config = dict(
    router_bias=True,
    max_grad_norm=1.0,
    max_steps=3179,
    dataset='wikipedia_en',
)
Below are experts of layer 6 (counted from 0) of a mixture-of-experts language model. Rows are named router (the router's row for the expert) and show model dimensions 64-127. Each number is 200 + 40 x the weight over its row's rms, rounded and kept within 0 to 999.
After each expert's rows: "comes after" lists some tokens at least twice as common just before its tokens as in all text. This comes from a sample of Wikipedia text that the model never trained on. Tokens count by the router's weight.

# expert 16
router,150,238,253,197,187,151,251,222,176,178,199,178,228,222,266,238,218,182,220,249,211,130,228,160,143,248,148,172,187,258,158,158,234,246,177,223,163,217,194,160,183,134,229,213,206,112,192,213,238,246,188,229,218,154,251,247,262,190,165,195,304,218,153,183
comes after: ".", "s", ")", " U", " 1", " 3"

# expert 17
router,204,207,181,136,153,147,160,156,132,221,239,184,211,140,137,188,172,159,209,172,172,173,218,208,185,186,153,169,255,175,167,135,238,214,233,220,205,268,194,189,165,133,138,140,195,276,259,187,182,172,318,137,268,180,145,199,255,207,272,195,220,174,154,202
comes after: " the", " of", " a", " National", " The", " World"

# expert 13
router,144,255,175,149,145,167,152,233,184,247,187,182,221,180,262,228,182,224,200,211,222,197,225,179,196,179,269,181,128,193,161,256,213,140,247,250,151,153,255,227,222,142,162,159,196,235,183,164,211,233,157,256,219,175,238,182,242,280,135,203,221,231,204,233
comes after: " |", "|", " United", " when", " South", " New"

# expert 19
router,157,156,177,220,178,152,180,233,261,209,148,229,242,251,167,136,224,184,146,174,207,204,296,170,192,203,225,227,155,171,169,121,191,173,203,192,236,210,176,214,285,177,208,262,230,233,228,211,195,191,178,229,140,177,243,144,225,226,147,178,184,209,233,258
comes after: " |", "|", "–", " (", ";", ":"

# expert 4
router,193,227,147,178,167,154,239,175,247,202,224,190,152,197,211,160,200,137,197,270,219,174,237,153,212,190,155,114,154,234,214,296,158,146,176,188,227,169,226,213,312,180,137,201,291,128,191,161,224,240,195,174,211,205,241,137,147,188,230,204,160,125,183,134
comes after: " (", " \"", " the", " a", " and", "\n\n"

# expert 15
router,140,247,175,149,141,162,149,237,185,249,188,189,218,179,259,217,187,217,211,211,221,196,234,181,187,185,262,179,119,202,160,258,221,137,249,243,157,149,250,227,229,143,163,164,199,235,187,171,205,220,157,250,224,175,246,179,239,282,136,196,218,227,199,234
comes after: "-", "|", "\n", "–", " 18", "%"

# expert 12
router,243,205,204,193,174,191,122,221,224,254,161,172,175,267,202,262,150,202,294,170,210,177,224,184,157,190,168,238,191,178,223,145,240,173,252,268,162,164,245,244,215,186,205,218,182,238,175,203,156,199,138,262,195,175,142,164,218,221,267,172,242,223,267,218
comes after: " |", "|", ";", "\n\n", "  ", " Team"

# expert 11
router,207,225,230,188,226,246,233,234,175,198,181,162,176,206,243,149,147,200,173,189,190,216,200,223,298,167,188,195,288,229,172,226,233,158,229,134,233,168,231,237,203,284,180,186,193,218,196,205,139,192,210,237,255,197,166,255,145,96,228,202,250,224,245,215
comes after: " the", " a", ",", " of", " and", " with"

# expert 9
router,141,246,176,144,146,166,142,232,181,249,187,183,215,180,264,224,184,222,206,213,216,198,235,178,194,180,271,180,125,190,160,258,216,148,250,247,150,147,247,236,224,146,164,165,196,232,189,174,205,229,153,252,219,166,244,175,245,284,133,201,212,218,200,239
comes after: "\n", " in", " of", "|", " In", "In"